config = dict(
    n_layer=11,
    d_model=128,
    n_experts=64,
    experts_per_token=4,
    d_expert=96,
    d_shared_expert=0,
    activation='tanh_gelu',
    moe_layers=[3, 4, 5, 6, 7, 8, 9, 10],
    router_score='softmax',
    normalize_top_k=False,
    routed_scale=3.21,
    balance_loss=0.00429,
    balance_bias=False,
    router_bias=True,
    init_std_router=0.0178,
    lr_router=0.00169,
    vocab_size=8696,
    norm='layernorm',
    norm_eps=1e-06,
    tie_embeddings=False,
    optimizer='soap_variant',
    lr=0.00594,
    beta1=0.95,
    beta2=0.95,
    grad_clip=0.5,
    batch_tokens=[65536, 131072],
    seq_len=1024,
    train_tokens=497400000,
    steps=5336,
    dataset='wikipedia_en',
)
Below are experts of layer 4 (counted from 0) of a mixture-of-experts language model. Rows are named router (the router's row for the expert), up (a neuron's input weights, with its number) and show model dimensions 0-127. Each number is 50 + 12 x the weight over its row's rms, rounded and kept within 0 to 99.
Before each expert's rows: "comes after" lists some tokens at least twice as common just before its tokens as in all text. This comes from a sample of Wikipedia text that the model never trained on. Tokens count by the router's weight.

# expert 44
comes after: "2", "1", "8", "7", "6", "5"
router:60 46 30 39 34 57 54 61 54 63 44 57 46 46 58 35 62 57 68 43 46 39 62 63 46 19 67 57 61 27 55 55 58 43 40 48 25 48 46 51 59 44 68 21 58 49 53 38 59 59 56 44 33 34 52 59 50 32 72 34 56 41 46 57 46 70 56 49 59 36 66 70 64 54 35 38 56 46 41 49 47 44 49 48 50 64 54 55 32 77 30 47 42 67 46 65 46 61 42 59 64 66 42 50 38 72 35 63 41 30 50 71 33 51 55 46 42 47 59 34 53 62 26 59 38 44 32 45
up3:47 64 65 43 45 50 37 58 59 49 49 43 40 39 42 56 56 62 45 43 48 32 59 55 60 36 78 65 44 25 37 57 40 60 57 37 45 71 52 46 06 90 51 47 40 64 58 56 52 65 58 59 47 46 68 43 48 53 28 53 46 66 62 36 48 59 55 40 58 58 52 52 49 47 43 69 53 31 55 45 53 55 49 55 27 43 18 53 44 55 18 49 50 54 32 43 55 48 51 54 43 62 45 35 65 33 51 61 49 47 39 56 64 59 62 43 40 60 70 60 41 60 62 35 44 57 61 44
up4:65 70 38 36 45 52 50 55 57 48 57 60 48 61 41 52 59 63 52 50 47 40 66 51 40 49 59 29 38 41 64 58 47 51 49 45 50 49 42 50 33 60 45 51 46 44 47 46 68 42 63 47 55 32 70 22 54 46 50 49 44 33 44 61 61 51 40 42 62 51 64 45 49 81 35 49 54 53 69 39 68 46 52 45 19 51 34 23 32 64 49 28 33 53 44 37 47 61 47 54 49 58 23 53 59 54 50 42 48 49 71 56 69 65 40 61 52 42 73 69 17 53 79 33 40 48 49 61
up5:36 42 51 43 50 51 28 74 50 64 52 68 57 62 35 40 43 67 61 44 38 73 41 70 59 38 20 61 51 77 49 51 44 55 51 50 49 69 35 40 45 60 50 40 44 42 49 45 59 30 41 71 61 62 33 46 54 41 41 48 45 65 50 57 60 52 39 69 52 56 45 49 64 47 33 50 59 41 48 56 61 64 41 42 64 58 53 23 34 69 60 59 56 48 45 45 51 65 24 52 37 26 47 55 49 70 42 63 67 41 46 53 57 64 34 54 69 49 36 65 53 47 41 42 26 33 30 44
up6:47 35 56 43 45 71 54 68 41 48 45 62 34 44 51 45 58 80 37 46 65 24 49 53 55 40 62 55 45 56 63 55 48 49 52 27 40 50 40 49 56 58 46 46 44 58 40 58 33 68 65 42 40 53 60 52 46 53 50 40 39 52 50 67 33 47 51 41 39 62 36 39 43 58 16 65 57 32 61 34 76 57 27 52 48 43 66 40 49 45 21 41 56 45 64 38 39 58 55 61 57 64 60 55 35 62 62 64 40 42 53 49 72 48 46 60 32 67 29 56 40 57 64 76 31 52 68 42
up7:36 66 46 44 47 71 62 55 48 48 49 52 39 42 60 54 63 58 32 61 71 52 34 54 59 56 50 54 53 47 64 39 45 46 55 59 47 47 54 64 52 49 69 39 45 48 31 37 43 18 49 57 50 63 58 52 40 42 38 52 47 32 62 46 62 54 44 53 29 45 31 35 56 44 54 39 43 62 47 58 50 41 35 55 68 54 50 63 43 56 45 37 79 49 47 56 71 27 68 45 55 30 56 47 40 54 82 88 55 43 45 52 62 20 68 49 61 57 54 72 62 61 56 30 68 40 58 50
up8:27 68 56 45 45 56 39 67 69 57 23 60 38 61 63 46 45 55 50 39 29 58 62 63 78 59 47 50 43 45 69 66 58 39 46 61 55 41 34 54 47 49 55 48 48 47 66 69 63 41 58 60 63 36 47 30 48 37 56 58 31 45 57 48 33 17 37 53 39 63 64 66 41 40 48 61 53 67 77 60 51 38 42 48 52 48 58 54 56 52 48 37 43 44 40 57 46 40 64 52 23 53 61 56 27 54 50 60 42 58 53 64 55 65 56 43 40 37 39 45 61 50 51 47 36 83 26 38
up9:35 64 53 53 47 26 23 53 67 55 48 69 57 58 59 61 31 61 43 55 66 45 35 81 49 57 66 43 54 72 54 34 48 44 37 30 61 30 61 23 58 57 60 74 52 40 51 57 30 53 38 52 54 51 29 59 40 53 56 65 46 49 58 45 40 70 50 35 34 54 53 42 58 45 64 40 52 50 39 57 62 43 31 54 40 68 31 59 42 44 37 49 38 67 40 43 53 37 41 40 53 51 50 69 52 61 48 62 47 37 56 19 39 25 60 51 46 45 38 45 47 51 59 54 63 62 35 61
up10:48 48 57 37 26 67 39 45 63 64 63 53 35 53 37 66 43 46 54 58 48 53 29 39 44 51 51 49 51 62 70 63 62 42 48 51 48 44 46 54 59 68 45 41 44 39 50 67 43 33 35 43 46 63 41 30 42 43 57 56 42 53 66 52 74 47 55 51 79 55 28 42 52 52 56 44 61 38 76 51 73 55 40 65 63 28 48 44 66 28 48 39 54 52 13 36 51 56 48 46 61 51 35 51 59 23 36 59 61 35 46 75 37 61 54 28 53 50 64 66 31 44 45 37 48 51 39 46
up11:53 32 73 52 58 45 42 50 51 23 68 52 60 60 41 42 46 78 62 48 43 68 38 33 37 42 46 60 49 50 54 56 73 33 64 44 40 45 35 38 62 26 48 46 54 35 73 74 48 42 68 72 51 57 35 43 35 39 25 20 42 55 55 51 49 73 26 31 37 66 49 57 36 51 49 67 46 48 56 69 46 47 61 55 55 50 53 66 40 48 40 61 39 46 46 41 50 37 67 32 59 57 59 55 71 55 53 47 56 41 49 49 45 35 58 50 46 44 36 45 64 44 59 65 52 58 62 67
up12:58 49 29 27 19 67 57 36 53 60 33 49 49 57 42 35 74 45 44 51 57 62 42 52 55 45 44 33 44 63 14 55 43 44 40 55 60 63 47 55 57 68 70 34 53 76 49 46 54 32 40 65 52 56 50 39 54 59 49 53 26 49 58 48 59 54 40 45 53 61 61 53 63 71 55 56 47 50 59 62 46 41 45 48 42 69 35 45 48 39 48 50 38 35 39 32 55 62 43 36 46 54 78 58 64 44 62 51 62 54 43 51 39 63 42 29 61 45 54 37 14 32 50 66 56 46 66 39
up13:49 59 58 59 49 37 57 45 59 63 65 45 73 55 44 48 78 35 58 50 42 43 26 69 42 41 45 51 34 46 45 46 40 51 54 52 25 44 53 50 41 68 39 24 56 44 48 46 63 48 41 62 68 59 50 35 35 50 82 66 66 60 46 59 30 39 42 46 52 50 52 49 68 71 53 43 48 59 65 49 78 53 61 39 77 37 66 47 48 58 53 39 36 36 82 44 40 45 35 71 56 62 44 43 44 42 48 38 62 47 47 55 48 59 52 34 62 40 45 71 52 35 42 32 34 55 53 50
up14:46 40 60 35 48 50 66 38 36 45 49 52 41 57 61 40 83 44 65 41 67 49 43 47 46 63 56 45 38 54 47 23 43 41 43 56 54 60 57 43 41 43 46 55 48 54 36 24 68 35 52 44 42 47 66 48 50 62 45 43 45 43 64 57 72 47 18 72 57 39 58 29 44 52 52 65 59 25 68 55 66 50 46 35 52 45 51 34 49 43 53 55 43 34 36 29 82 37 71 43 40 54 37 36 55 34 42 55 70 35 44 53 46 67 39 50 63 37 61 57 33 59 25 45 51 47 60 44
up15:33 52 47 46 36 44 49 45 82 58 52 42 25 49 39 57 60 47 36 68 61 73 46 52 36 42 59 55 66 44 40 36 52 55 69 48 42 69 59 57 30 55 54 67 50 53 46 19 57 63 52 73 28 48 58 31 76 52 48 62 43 43 46 53 32 52 57 60 54 44 61 49 45 46 54 43 54 54 46 37 45 44 32 39 67 44 31 63 32 23 57 48 36 57 39 64 54 56 67 36 51 60 54 61 45 44 57 50 51 49 72 62 51 37 46 72 49 39 53 11 59 48 36 57 51 57 48 56
up16:34 72 45 64 53 42 73 39 44 30 51 54 56 56 55 61 45 22 57 22 56 69 36 60 54 50 56 44 46 40 47 41 67 44 41 49 43 65 53 24 56 49 51 53 23 45 44 42 50 41 37 42 58 57 80 36 47 41 47 76 56 51 52 53 69 47 30 36 43 46 43 54 38 51 62 45 47 57 58 47 56 57 63 54 28 48 21 49 59 51 38 66 20 52 64 63 52 48 41 45 32 59 64 61 31 53 56 34 66 49 75 55 65 63 54 50 46 66 44 61 46 55 43 43 71 49 48 62
up17:59 59 60 74 47 51 43 56 46 33 51 45 60 70 44 35 52 51 79 46 70 21 63 61 43 47 48 43 07 71 58 59 51 44 66 58 75 36 67 49 61 52 53 41 41 64 51 44 60 38 54 44 51 70 41 62 48 49 48 55 43 46 61 41 35 57 68 39 48 57 56 34 59 66 62 39 51 48 39 59 67 48 57 40 37 59 77 52 69 30 63 49 41 48 65 44 46 48 66 45 60 51 40 57 59 60 49 46 57 73 45 36 48 33 64 44 44 33 55 66 38 55 41 56 48 62 36 34
up18:32 55 56 50 64 56 58 37 37 66 45 38 57 61 21 41 53 49 43 65 39 54 47 46 44 56 58 42 63 46 44 55 47 41 64 49 40 63 53 28 61 51 50 64 45 56 61 42 51 40 53 58 41 56 46 41 56 48 70 48 65 20 50 49 34 49 54 59 26 70 45 58 39 33 53 46 44 24 43 38 52 46 44 38 53 65 24 59 31 58 61 70 65 28 67 32 70 47 48 54 37 73 64 51 55 40 39 57 56 69 52 42 28 18 61 33 59 48 44 28 53 48 42 61 33 52 41 55
up19:69 47 53 54 44 57 33 55 42 48 53 62 57 63 58 46 50 60 37 36 72 25 62 48 62 47 50 53 34 48 39 56 55 72 42 53 73 56 22 54 65 51 63 51 50 58 32 44 29 42 46 51 51 58 41 51 49 58 50 59 53 16 49 38 53 54 58 55 55 44 67 40 50 49 44 63 38 32 67 38 75 55 42 46 46 54 72 40 58 55 51 60 51 46 68 56 41 53 59 41 30 46 49 49 23 49 70 63 67 41 67 67 44 17 68 23 47 49 50 38 64 50 58 57 38 49 73 42

# expert 48
comes after: "\n\n", "\n", " played", " signed", " design", " ="
router:48 63 35 45 33 26 48 54 55 31 43 44 48 41 43 47 40 41 35 46 71 65 33 68 41 31 39 26 33 40 39 36 60 56 54 53 42 53 58 56 52 40 54 42 61 60 49 53 59 55 57 79 45 62 54 68 65 71 26 31 41 36 62 52 76 47 45 58 45 63 47 58 63 52 77 74 58 45 43 40 50 38 63 58 44 54 52 46 34 49 51 69 53 41 61 47 51 43 55 63 44 66 47 51 65 52 54 44 52 40 33 40 51 31 58 78 50 48 37 40 65 37 60 60 46 28 36 71
up0:51 46 30 38 66 59 56 63 31 50 45 63 62 38 45 67 43 46 61 51 55 33 44 45 47 44 65 51 37 44 66 35 50 50 33 58 46 72 52 50 39 54 56 22 50 59 44 42 37 62 53 28 65 49 87 27 31 64 65 61 47 53 51 29 54 53 69 37 66 37 52 47 40 56 57 38 63 57 37 38 70 39 43 41 62 58 27 65 56 57 46 39 38 37 69 58 36 56 50 39 71 44 55 53 50 55 29 47 51 52 51 55 71 51 60 41 40 50 39 40 28 50 68 33 54 41 61 34
up1:23 45 76 51 41 62 50 56 70 39 43 49 54 57 71 40 45 15 46 38 40 46 13 51 52 46 67 37 45 42 41 74 45 49 54 52 37 49 48 60 54 60 55 53 63 52 42 37 49 63 58 35 27 66 45 60 51 49 44 56 37 34 43 51 54 47 46 38 48 46 67 64 43 25 50 48 46 30 64 47 68 32 64 56 44 40 73 80 59 59 47 63 57 62 46 44 63 58 41 51 53 56 25 62 56 72 52 57 42 40 59 43 60 60 65 63 41 54 49 47 36 69 56 40 49 44 50 60
up2:52 36 36 63 37 48 38 50 43 30 42 46 57 57 29 60 63 27 56 49 45 72 64 39 39 43 50 72 31 41 43 50 40 56 50 64 35 37 43 49 50 49 57 36 42 69 58 54 40 50 35 41 40 57 90 26 52 35 79 34 55 50 61 63 32 60 61 40 66 41 54 60 59 46 36 58 61 40 63 47 45 51 44 53 64 29 55 68 30 42 49 61 66 37 56 59 47 49 68 47 45 26 51 42 48 53 63 63 62 55 58 45 57 49 42 67 56 64 25 34 54 56 57 64 40 50 58 61
up3:42 41 50 62 22 44 52 58 55 43 42 48 57 60 29 32 69 55 36 51 72 75 58 53 51 72 49 52 48 51 62 66 49 43 64 36 60 53 53 52 55 55 40 46 45 26 27 76 58 28 48 50 47 37 52 49 41 53 55 39 34 68 52 49 44 37 53 43 33 47 53 78 50 65 49 53 45 58 65 40 62 62 85 69 40 28 39 58 37 59 22 55 50 46 42 55 57 52 56 63 50 45 55 34 27 35 57 35 72 24 35 50 56 43 49 53 51 55 44 41 55 50 52 42 62 45 46 41
up4:47 65 40 39 29 59 51 38 38 57 56 54 47 44 48 62 59 41 46 37 49 61 48 53 43 44 65 66 65 53 39 47 45 60 79 29 29 37 48 44 34 60 51 78 46 47 51 46 62 38 47 31 34 33 53 48 52 58 38 53 62 73 48 36 49 39 54 41 78 54 51 40 58 48 31 65 54 25 61 48 41 44 57 28 29 31 61 63 45 30 61 53 48 41 50 40 49 49 48 55 37 56 47 42 59 71 64 60 57 40 59 56 51 34 57 37 41 85 52 39 40 71 56 42 51 65 60 73
up5:41 32 63 58 61 71 38 41 51 36 59 63 46 49 49 53 73 74 51 38 70 19 52 60 61 48 47 40 29 45 28 49 47 66 56 41 33 45 59 46 40 38 53 51 56 55 56 64 55 68 56 37 43 55 59 66 45 45 34 42 40 64 62 74 37 63 45 30 71 52 50 55 54 68 64 59 42 54 46 53 47 35 45 40 48 26 63 39 55 39 30 53 35 59 21 62 59 46 53 50 64 61 34 54 67 25 45 41 61 60 42 54 64 34 49 62 53 66 69 37 41 51 57 39 50 32 48 49
up6:57 52 67 66 70 56 50 35 43 53 49 55 61 56 34 47 37 45 56 68 46 34 55 60 55 52 41 49 41 39 54 66 55 54 53 45 45 50 59 33 52 62 62 45 81 54 50 43 53 66 76 70 49 53 58 41 63 53 52 42 50 61 53 54 52 38 36 23 24 41 44 65 32 43 49 51 45 32 50 44 67 34 40 45 53 38 63 30 58 56 25 53 62 15 38 45 46 41 61 54 45 72 62 56 24 73 46 80 45 43 55 57 45 50 73 49 52 49 58 65 48 43 47 49 48 23 52 58
up7:52 63 42 65 58 55 58 60 52 57 69 33 38 56 24 56 80 42 45 66 47 41 36 52 46 36 59 54 38 43 49 54 35 43 67 33 55 54 41 56 30 48 38 48 57 70 34 56 51 54 38 52 47 47 66 45 47 61 66 43 49 48 34 42 51 31 32 48 30 61 52 52 35 45 43 32 57 54 58 48 54 54 51 39 39 48 44 52 65 57 66 72 62 81 52 64 45 66 34 53 44 63 42 74 40 46 52 38 73 48 66 77 61 35 61 54 23 50 31 63 51 48 50 48 55 34 53 24
up8:62 58 58 64 55 67 59 51 41 34 61 41 37 43 35 46 68 51 65 48 46 46 44 65 49 52 45 72 44 55 38 55 41 47 64 57 62 32 59 44 34 30 43 54 57 58 55 52 61 59 59 44 69 49 44 54 64 61 24 54 38 44 57 43 53 34 65 46 57 49 54 55 64 40 70 64 45 39 46 61 63 68 41 62 50 70 50 50 72 53 08 72 41 59 49 28 30 41 45 55 56 48 42 13 60 58 44 28 60 57 36 51 59 23 56 36 53 54 55 67 62 37 37 50 51 52 41 48
up9:50 37 51 60 63 57 50 58 65 57 68 48 84 57 65 46 47 66 60 46 80 46 74 39 41 51 64 54 56 51 48 44 62 55 44 59 63 28 62 48 21 71 36 60 55 46 66 46 47 54 29 55 70 60 59 60 62 52 59 37 46 41 46 54 56 41 54 46 41 16 61 31 66 31 41 40 67 39 44 51 47 46 55 32 52 49 50 38 60 67 38 34 60 74 26 45 58 44 42 64 28 40 60 56 44 45 48 54 38 46 47 44 47 37 61 43 48 54 53 38 39 46 62 64 48 29 36 58
up10:63 63 53 53 43 41 47 43 32 38 40 50 72 60 54 44 54 48 47 54 48 39 63 31 64 54 47 64 47 65 65 60 37 42 39 54 34 72 46 31 49 47 53 54 48 67 42 44 71 34 71 41 40 39 39 45 53 49 45 31 39 78 43 26 63 39 36 51 37 49 53 46 58 26 63 38 52 32 58 41 64 26 49 53 57 55 41 48 59 46 56 50 53 44 37 72 55 39 39 59 63 40 68 39 64 55 56 35 74 74 59 41 57 49 65 36 69 47 46 59 42 18 61 56 67 61 40 34
up11:54 43 59 66 47 48 47 35 43 44 68 50 37 57 37 53 55 46 56 47 56 69 35 65 63 71 40 62 69 76 54 38 46 53 70 55 28 31 40 38 26 62 61 69 50 35 53 69 68 49 41 49 47 47 48 54 68 49 43 17 60 49 49 54 55 67 55 54 55 37 40 34 46 56 61 69 71 50 68 58 47 49 60 56 47 31 47 63 30 38 42 49 50 59 27 33 72 47 81 37 61 51 68 59 52 45 49 35 66 72 40 50 55 51 52 48 42 65 47 45 45 45 56 59 54 57 42 33
up12:60 49 60 44 37 73 49 56 49 52 47 41 62 35 37 60 69 35 66 57 64 33 36 46 30 40 41 59 15 48 45 65 58 45 36 73 48 54 42 61 61 56 50 41 59 58 36 72 36 31 59 58 50 44 65 65 31 38 43 46 36 72 61 58 64 58 79 64 42 51 55 75 43 57 66 61 52 50 75 49 33 54 59 37 57 47 80 49 47 44 64 56 40 52 53 54 57 53 68 47 61 47 53 61 55 63 38 45 39 37 53 48 68 63 36 43 54 59 37 42 36 65 40 41 40 47 54 42
up13:48 67 39 50 37 43 63 75 31 47 52 42 41 41 61 35 54 27 54 29 31 56 64 72 55 52 48 30 60 52 58 71 61 65 35 31 46 53 61 52 54 46 50 57 33 74 65 45 44 62 47 41 81 53 51 21 53 35 56 52 34 50 73 41 56 41 67 54 63 44 51 63 59 47 54 42 54 49 65 49 57 24 44 45 44 72 43 47 56 41 40 48 59 60 51 62 70 51 35 53 58 46 46 57 74 44 30 54 60 40 37 58 65 14 54 47 61 63 46 58 51 56 44 58 46 39 46 50
up14:36 42 47 43 68 48 43 51 57 60 44 59 44 38 30 49 66 69 52 63 54 69 58 55 25 24 51 60 56 48 62 56 14 76 51 62 54 42 40 41 20 54 42 32 39 47 29 60 56 45 37 49 48 48 65 44 62 61 42 11 47 64 51 52 54 50 42 37 57 48 27 39 63 54 45 50 42 52 30 45 42 56 55 38 44 50 60 36 64 41 39 29 49 45 42 68 52 53 46 37 34 63 69 44 59 52 49 54 43 76 56 54 49 68 44 39 33 48 43 61 69 31 54 55 54 45 47 39
up15:41 69 51 41 51 46 56 48 63 40 34 40 39 39 42 44 55 46 51 43 42 45 43 60 66 32 45 62 60 36 43 41 62 50 60 56 69 60 44 45 46 53 57 35 77 63 48 47 73 59 64 48 67 20 42 54 31 55 33 39 54 50 24 52 52 16 43 41 55 71 43 40 45 38 74 59 47 53 56 46 45 21 41 45 54 56 59 47 44 54 28 41 63 73 60 48 52 59 77 48 50 17 43 54 59 53 52 37 31 55 39 40 50 75 44 49 52 59 32 58 47 45 55 48 65 60 42 40
up16:41 34 59 49 78 36 51 60 56 38 38 50 45 69 42 58 39 65 68 43 33 54 34 50 59 61 34 56 39 67 51 36 66 42 58 33 53 36 34 42 37 47 42 30 52 66 46 70 48 37 42 48 57 32 53 95 54 52 57 55 61 36 37 64 38 77 46 59 59 50 59 52 51 32 56 57 30 48 58 47 66 36 53 18 41 42 66 35 66 30 35 51 46 53 53 50 45 48 40 55 53 44 37 48 31 52 30 53 48 54 51 56 64 36 30 52 47 46 43 55 45 50 69 39 46 58 60 53

# expert 4
comes after: " | ", "; ", ") | ", "| ", " ", " |  | "
router:69 56 49 60 63 55 47 81 48 73 46 58 60 39 48 40 64 54 63 33 34 52 41 55 40 21 47 24 31 58 42 46 55 49 64 34 59 48 13 43 72 68 40 68 63 43 65 40 43 47 51 58 50 67 39 68 40 40 70 64 40 40 57 42 32 70 42 31 45 47 53 59 63 54 52 42 62 38 54 43 51 54 60 50 42 54 37 36 40 62 41 50 44 59 34 51 33 56 49 62 48 51 27 64 62 58 60 67 49 30 66 46 39 49 47 37 50 47 68 59 64 39 55 42 45 50 42 62
up3:56 70 51 38 36 38 66 58 38 67 43 41 42 23 17 36 65 50 54 59 46 49 54 59 54 39 21 56 65 51 31 50 70 39 42 52 45 63 61 40 41 49 67 72 33 51 49 39 40 61 41 48 46 65 68 70 50 63 49 42 56 46 31 50 61 77 74 47 56 53 63 58 60 47 35 27 52 41 54 61 43 36 46 45 48 38 40 49 47 69 46 49 54 52 34 68 45 68 49 81 53 31 67 52 50 34 40 54 57 55 27 42 46 49 29 60 41 52 53 34 51 50 56 54 49 48 59 56
up4:44 38 81 52 41 38 58 52 48 42 57 44 29 65 63 45 44 62 52 34 37 42 60 54 63 38 57 48 58 54 47 40 53 74 33 32 65 57 57 38 54 59 46 34 60 53 32 50 46 67 43 41 44 29 57 31 66 35 57 37 29 26 48 48 51 54 73 47 67 81 58 47 59 39 63 50 61 62 48 49 68 66 38 56 62 56 41 50 39 60 56 49 67 34 36 48 65 48 47 37 61 32 39 40 22 38 48 36 67 51 47 38 62 57 41 42 61 39 61 33 52 49 71 66 65 51 48 51
up5:40 83 62 66 31 69 51 79 60 44 66 34 51 42 59 44 54 44 38 52 53 62 60 54 43 56 62 44 51 58 77 57 43 59 61 55 33 73 63 24 30 46 50 55 62 51 65 39 55 62 51 50 55 47 54 46 55 48 32 20 44 45 46 45 38 35 57 65 43 61 45 56 45 35 49 41 39 55 50 62 33 53 38 53 35 52 23 59 43 61 43 58 43 72 48 30 40 40 51 46 41 60 69 69 64 66 62 43 46 58 32 57 51 49 32 67 61 32 57 60 36 40 60 63 62 51 39 55
up6:45 37 57 48 67 29 42 51 40 37 56 44 40 50 58 53 56 74 66 18 49 39 72 71 32 40 48 34 25 39 62 68 62 45 60 46 68 32 33 44 43 62 67 47 36 53 42 37 61 36 76 70 34 46 49 32 52 56 41 54 57 50 55 45 39 38 56 39 49 43 50 47 42 29 26 59 46 53 62 34 27 50 56 63 42 40 51 41 37 33 51 51 25 44 51 66 64 64 50 64 55 49 45 46 46 34 45 56 67 65 45 45 34 58 40 53 58 55 52 41 47 68 63 63 51 34 52 38
up7:61 50 57 53 66 26 51 45 35 48 65 48 64 55 55 19 61 36 47 67 63 75 60 43 58 53 45 29 64 53 62 44 72 46 68 22 62 50 49 38 55 50 65 39 28 56 35 35 39 43 65 42 34 47 68 58 49 51 49 45 72 29 50 56 34 36 61 57 71 46 39 64 45 54 64 42 51 36 51 32 50 33 50 57 57 54 45 51 65 32 45 47 57 74 42 47 43 48 38 55 68 55 55 41 56 62 62 52 55 47 64 77 28 54 55 59 39 62 63 47 34 59 54 41 66 47 57 33
up8:57 65 45 51 54 54 35 60 65 44 59 46 56 76 39 49 64 68 58 53 65 38 46 79 55 45 39 57 48 50 41 70 52 65 43 38 49 58 46 55 40 27 59 61 55 68 50 71 43 43 42 41 33 55 63 43 40 40 72 58 29 48 63 53 43 54 20 37 68 56 59 59 40 41 36 67 47 68 39 50 43 32 39 47 49 70 68 52 56 34 65 52 49 31 40 40 71 47 54 38 29 54 50 28 53 48 45 48 29 42 59 45 44 47 38 34 43 52 54 65 70 69 50 58 74 67 46 43
up9:57 58 43 41 51 40 41 39 52 69 62 51 55 48 29 47 46 71 49 49 35 16 34 46 53 40 51 47 75 41 52 50 44 30 29 39 53 44 45 58 42 51 62 43 30 61 19 35 53 60 36 53 64 52 36 53 36 49 60 38 49 49 66 57 54 30 35 31 59 23 66 46 47 36 66 66 49 60 52 63 73 42 55 55 38 47 39 50 61 73 43 54 40 75 48 26 52 41 39 68 60 51 52 57 45 51 48 66 54 86 46 45 54 50 51 51 33 45 60 60 40 62 59 44 52 46 56 41
up10:58 37 34 55 49 48 45 37 35 51 56 54 59 30 86 41 46 52 52 31 46 57 60 45 51 66 59 60 26 54 57 47 56 63 55 42 60 57 57 54 37 67 39 61 51 42 46 19 31 49 54 58 53 53 54 78 43 36 74 49 32 35 45 49 43 59 29 61 52 43 46 46 71 36 23 38 62 46 79 44 61 56 47 63 55 37 48 53 64 52 44 42 36 59 38 62 52 53 62 53 62 51 72 52 37 36 45 48 71 36 75 46 63 52 57 51 35 28 37 58 37 53 59 43 33 53 44 49
up11:49 55 68 68 32 37 47 71 37 46 59 51 52 50 56 39 63 57 60 49 47 45 46 44 58 37 54 37 49 55 55 38 39 49 52 52 46 35 65 78 56 58 36 57 61 73 37 43 61 54 44 45 50 59 52 26 29 57 55 65 68 31 49 37 64 51 43 67 34 70 41 51 48 72 29 54 45 42 41 65 71 58 58 57 42 39 31 32 58 30 43 33 64 64 47 55 38 56 51 37 37 48 55 45 45 43 50 49 41 26 28 35 54 48 67 45 79 68 52 59 35 66 58 62 65 63 47 66
up12:74 48 42 57 34 54 65 63 59 51 30 43 61 58 64 11 38 46 25 33 59 50 66 36 58 49 48 62 50 47 58 40 42 47 36 62 64 67 36 58 64 53 44 62 29 46 47 29 57 55 41 47 35 35 35 68 44 60 41 54 58 49 61 58 49 74 66 52 37 80 50 34 54 49 64 35 54 44 37 69 59 49 43 50 51 51 54 56 53 38 26 71 50 47 44 40 45 56 44 54 30 62 49 66 50 48 53 54 40 45 75 44 44 74 70 67 51 59 63 52 47 56 59 59 41 50 36 66
up13:45 49 62 44 50 54 61 54 58 53 46 53 43 60 68 53 53 72 64 44 45 53 24 47 40 39 35 55 50 48 47 57 59 52 53 48 55 45 60 62 50 55 40 46 71 86 56 49 70 64 60 42 61 43 27 47 44 25 78 28 39 66 68 37 53 37 35 44 47 46 59 42 42 34 48 70 23 42 64 54 38 45 36 43 60 56 36 58 29 64 55 64 31 61 51 50 54 47 50 50 46 69 72 64 43 64 49 40 63 39 54 60 61 36 27 36 62 41 46 37 53 59 43 55 65 54 47 80
up14:63 45 43 49 63 79 51 60 56 73 58 40 61 39 53 18 64 65 41 56 52 31 49 57 63 67 54 49 40 41 45 60 39 46 52 35 49 40 32 52 47 65 57 62 59 59 44 54 63 37 48 60 38 23 62 58 45 48 51 41 77 45 33 65 53 41 62 55 37 70 51 40 64 60 16 36 57 37 43 61 42 56 38 64 47 64 35 60 72 50 69 47 47 70 41 43 57 34 41 54 33 59 47 47 56 43 68 44 42 34 45 55 76 50 24 63 50 61 46 41 50 50 47 45 56 49 60 36
up15:46 61 32 42 67 40 68 36 64 52 49 42 55 47 53 70 67 62 57 39 47 48 45 64 60 48 36 70 55 77 42 37 47 48 38 44 57 62 69 56 25 36 50 44 64 64 40 54 54 37 49 78 54 35 57 68 66 65 27 62 78 31 60 66 46 72 65 62 54 39 55 66 54 72 46 69 48 38 66 65 57 25 54 54 52 45 43 59 40 40 46 56 46 25 59 40 41 48 55 58 33 48 57 32 46 68 46 48 37 44 44 47 46 51 57 57 38 40 65 56 50 60 50 37 36 56 40 54
up16:49 52 53 46 50 27 60 42 62 45 38 58 52 53 63 28 46 26 52 44 57 64 60 66 31 58 34 34 36 34 49 47 47 59 59 53 51 51 46 48 60 66 57 46 42 39 49 67 75 55 50 58 45 60 27 39 49 22 57 34 53 64 53 55 57 65 74 55 76 29 51 38 50 47 51 70 39 74 35 37 63 51 43 46 47 70 42 47 53 53 41 63 48 72 67 44 56 64 32 18 65 48 65 81 56 47 37 56 48 36 48 62 42 43 47 47 44 62 40 49 56 43 51 40 53 39 37 40
up17:59 45 57 49 51 46 75 35 34 39 48 42 58 42 54 74 27 51 44 47 52 45 72 56 36 33 52 27 64 41 62 42 61 35 59 38 37 61 47 63 57 53 39 51 46 55 44 50 55 49 47 43 49 51 66 53 33 67 60 51 46 62 50 56 60 44 52 53 52 56 69 62 52 54 62 43 54 53 45 34 65 31 72 61 60 37 33 60 35 45 79 47 58 47 34 38 38 43 43 55 49 12 40 60 52 48 85 42 40 44 63 48 43 32 73 66 70 45 39 57 38 57 68 47 48 46 64 70
up18:35 62 16 45 56 58 67 48 44 58 59 52 61 45 54 34 43 33 52 45 45 53 51 40 56 64 26 47 31 47 48 57 34 34 69 45 49 53 62 46 68 52 58 60 33 46 39 62 52 69 72 62 43 51 27 73 55 46 54 52 60 54 47 48 55 14 48 55 75 48 43 55 76 33 52 38 64 41 69 52 47 61 55 38 47 57 67 39 44 56 43 25 60 47 44 56 41 43 47 55 46 56 33 33 66 59 35 65 49 52 63 33 69 56 48 57 32 56 61 55 52 53 58 69 40 33 27 48
up19:49 56 43 77 44 48 40 58 46 59 67 40 48 58 40 45 54 61 48 55 31 39 50 53 47 58 63 48 54 30 42 70 48 66 59 53 53 40 54 38 66 55 49 50 59 70 45 71 48 62 56 47 56 60 59 37 41 33 49 49 41 46 35 59 29 37 45 45 45 41 57 35 29 38 59 84 72 50 49 66 42 33 68 47 28 50 59 56 64 45 64 54 37 46 40 24 44 54 38 71 40 75 76 64 53 83 65 57 59 57 54 31 62 45 56 62 53 49 54 46 45 66 57 29 52 54 47 55